From a checkpoint of a small mixture-of-experts model trained on Wikipedia.
Experts: a sigmoid router, a shared expert of 64 neurons.
Below are experts of layer 11 (counted from 0) of a mixture-of-experts language model. Rows are named router (the router's row for the expert), down (a neuron's output weights, with its number) and show model dimensions 128-191. Each number is 500 + 50 x the weight over its row's rms, rounded and kept within 0 to 999. Numbers have three digits each.
After each expert's rows: a language model's description of what the expert responds to. This comes from a sample of Wikipedia text that the model never trained on.

# expert 26
router:445542541635564503422523437520461471514635497524540594454476505526542573498528444600469563482495556472538518506445508533522534514444484480600492474499517453463446479441577555393425544489506518
down0:504452441459534423618506507506530552391490480518447534493517552526553503439524409568507554461457464565453368495504538479473487441377504540482635388551660508458468548454574449450564487473513488
down1:420512486473443551501493500439527483537509538493555485480560506510483598435507517492442409513565454494472469437479506521451522577506465559461476580470518385430580515488541508506428554507494469
down2:387510504502452632525501523469472447527488473558499579549490524507551569479546439512553509426596530533587462600416500555513464497497528460551441522574496459480409522544431436455440543555388578
down3:502531486414612524582503443550447485426509470498479421567457512453559463564436529481468606655394581440461473543516608522471607499567395547453565534451563504480477503488444455384587462521589471
down4:455483489418517476533455502472467485510430446510517559488511466570497550575487648528579512535465507544497442577508502455446510484646440380520495499504590580545455403544422525515548537481425563
down5:512451507539501486461585474457543439515561452549569476527523476514450617526458510534559497480462444574545510511573464421473496590449516571518484404494422545447435520520568548511551515547537513
Word pieces inside personal names, especially Arabic, South Asian, Slavic and Hebrew ones like Sam, Raj, Hamas, Qasimov, al-Malik.

# expert 61
router:480546504590476477454528548534545498539513471524586518486462466473476498561557370586399462481445600514509606479514568511547528601440499491556531568509458506479492387482562483571464584461459532
down0:484493532532466459524459400468357379554478464488464442563540505449502518520590499505530496515536507379440453517492520460472569535464520608426495473462525560486449549498487433496635486497385472
down1:537504461491539537425467505568465499454469390549515497484524483522403440461521454516476511556443598527454526445462478535501456479500577552487466576568517617516487486530465580516419528562353430
down2:420457544550497507421483545496500559461505494517529540555462504534547479570494408561502534409470584423460488504496595527502605511446504469558499458447488543497491572610469575526458500490479477
down3:529574454498510514537540480418582554512488473557538469467486471560449385583488456531455505507588484435595526496569563414502499502521562624474585534525493433516471520531570516562449531600541472
down4:454623441521533551519473491468395452522499499465545514507607499479436451472571500570420484468540596545441523605526479442545477453466596484480494474446420491553499452543532495503570583513590605
down5:486513562497532543559546492465558437465528588422480514475433499452513575591494519465561375517473495454508475559564510507590451476496465509565484574462605395521472495502472475465437494463447538
Lone capital or small letters starting a name or word after a space or hyphen, such as Z in Van Zandt, S, H, G.

# expert 34
router:489487435566509488477564455502406557510551519556596495468536475493473493529539464528525465561488572520532522474533511489463485573464452442493528498473547455490521490496482549464471550490491566
down2:535533488482435508451498504471448456518384568448562528558467552485482483492446503442563441439596545448503496528457546533419534502545455416452421401506499472533493464433458463466452432494547462
down3:453405517446468494502445493546555485530564482417511473574505515390485488492540471494514437378543446452393428456499569536389497482415551566372475544427512507441588482493425497479461514474502483
down4:483526468441518496532478538535467505487492586533537396485532511540532492445520498568506480532483552430539534515591510480543581513437543534552474518590551603481459560506564542449492538596582497
down5:522583481521525482539584541436557490561564520483391480531419473542399464473499503442562474510476470521548518562506405434532501452479435474441493482466491557560519520500410488508627645535608491
down6:512488517532467461503426499508397511471459474480512508520488539503477499518592472496547458412521442441488440597470486579451608462566539448586500498547551543518541474602545595502522565499452528
down7:476418462483412542483600490536533511541463461509468477475519473540590434521439504440516401488557500495465438424412483488648505512388434539445414571587483513446408429489496498555437504555536534
Individual digits inside multi-digit numbers in tables and infobox data, such as facility IDs, populations, vote counts and percentages.

# expert 18
router:504605456493543514509451497512464559529571444532576549422501492512535487513490475542406470561437575495524498431471503535529498623494429590501485514475431466438440377513657488410355521482587545
down0:557473474569547404457538571455554538500511519521523523513595472481477513460537409475494489560454431377545530547452467520581546485506465440494545406514514382536540482492482538525488454525605485
down1:498489446486483485591421348441525481490568603523548479576474432544520419586445561515451462516467529438589397514491542602491340563477482524441464448570417499480546473499481465464589445555512468
down2:482564624566445529492474519509505414526558578558523612550537456526578486563451499506551536467608449493485539465511508398534487509523547539484427519477519492446499466473525493489522582429515463
down3:523454538564526532524544499604478467546529480505557429515431531554567505429522610455462452463615573489486489583403513584597461593545445478499445432571456441477482564547484601518528467486407508
down4:551604476498472536446515545492590535438453575526505509430462517628474448427453478467519429528489411518474477534629598620507514403466588531517564554448543552558471571437494408496554514411523510
down5:465483521482467514339415532483515505457461558499521538451532525407493526593506547566490507492500593508421354516496556504586487578497574503430572496458531371486493422449512361480462551524385546
Middle pieces of foreign proper names, places and taxon names, such as ab in Sabroom or k in Soukalová.

# expert 37
router:535555522625451487467522506594464505545566526526517513440482450547517525548477441535470440510440519537466498470469583468558533589463497596580461492457446419467469479431472517482388523552421582
down0:462498585493499474522554520597505515514521486390530429539515547551480482409576548635475501560484493569460453442565495529497491419436492481415491473510514446499554516524525432547457529417447499
down1:557495590540486441505509479491419476485609496565464431561520423434445514433472474406506550485510552461514542556550527483553471571537479454459513593562477541437433456511493502608490452468467494
down2:389522479397435509479479502429468464548464531519488501505504513537510483532413418475550523433540483467496573464564522477518454467521567496550523572580459555440456471512438486591457556565458538
down3:491429557569517603464421513463509494491473427526511441503573509624438564476564488421470474505448456527496478494489492515546488524526460501456555435515494417499544515565426515527490519538523668
down4:476455506500589451566432557489483464499450520520504482483491405512440589540515528493471529385560471501537515487510402468434492500474490502524557522502418499479530455495406552534461440513590499
down5:493461398537500563413501511446405508474523478447539483569539588455412497449511549472587515501419491629456534533522553398515509483568511602558515413468454475658483505555431485436543444471485481
Opening pieces of song titles, foreign phrases and names, often after a quote mark, such as Qu, ch, fl, Don, Van.

# expert 41
router:418476543617564432487516521489532561471635557494522539454494449457473534540557359525458477521471553535494453509465534583484531538503511530578435530475483482482471501500581481459426538544439521
down0:596477446494425474469399468500537495549415483469530496522545514638450468564505501551527505589499507416340503487565573527442606487420614541484568473589554420577496562497572483495491553445486475
down1:506468555582454530412448465560592561516630486530434488517508555494478369462533397472543468585447400564508546539434550544463564531610507479521372524536478550492440477484529491465451530403446430
down2:535474478535451523501584563381567459508437526419561539604412473531529482497554535464504489601406463463560398572415573497456531521535526475545500462478571593501424570461514416499483517493455393
down3:503377491493478580539531483507475455382488465509506543547575458465450470505449456542464509439543528475454459545464526596528411493618522401529499434515473478484418550461454493470366549460439531
down4:604533568398480590555455519485503475455543466526429414381440534505463421554553473530543506562553459471470560466566465579576466510442590583489526490550482447517494508549392394563478452431455510
down5:502575560568491402445472568614529513532483514497580498541468565522548520532590551560443566414470593415542602496452489443505405462453571553563491500467509575530450472454552488465517509503496559
First pieces of surnames after first names in credits and lists, such as Smith, Brown, Mc, or the T in Chuck Tately.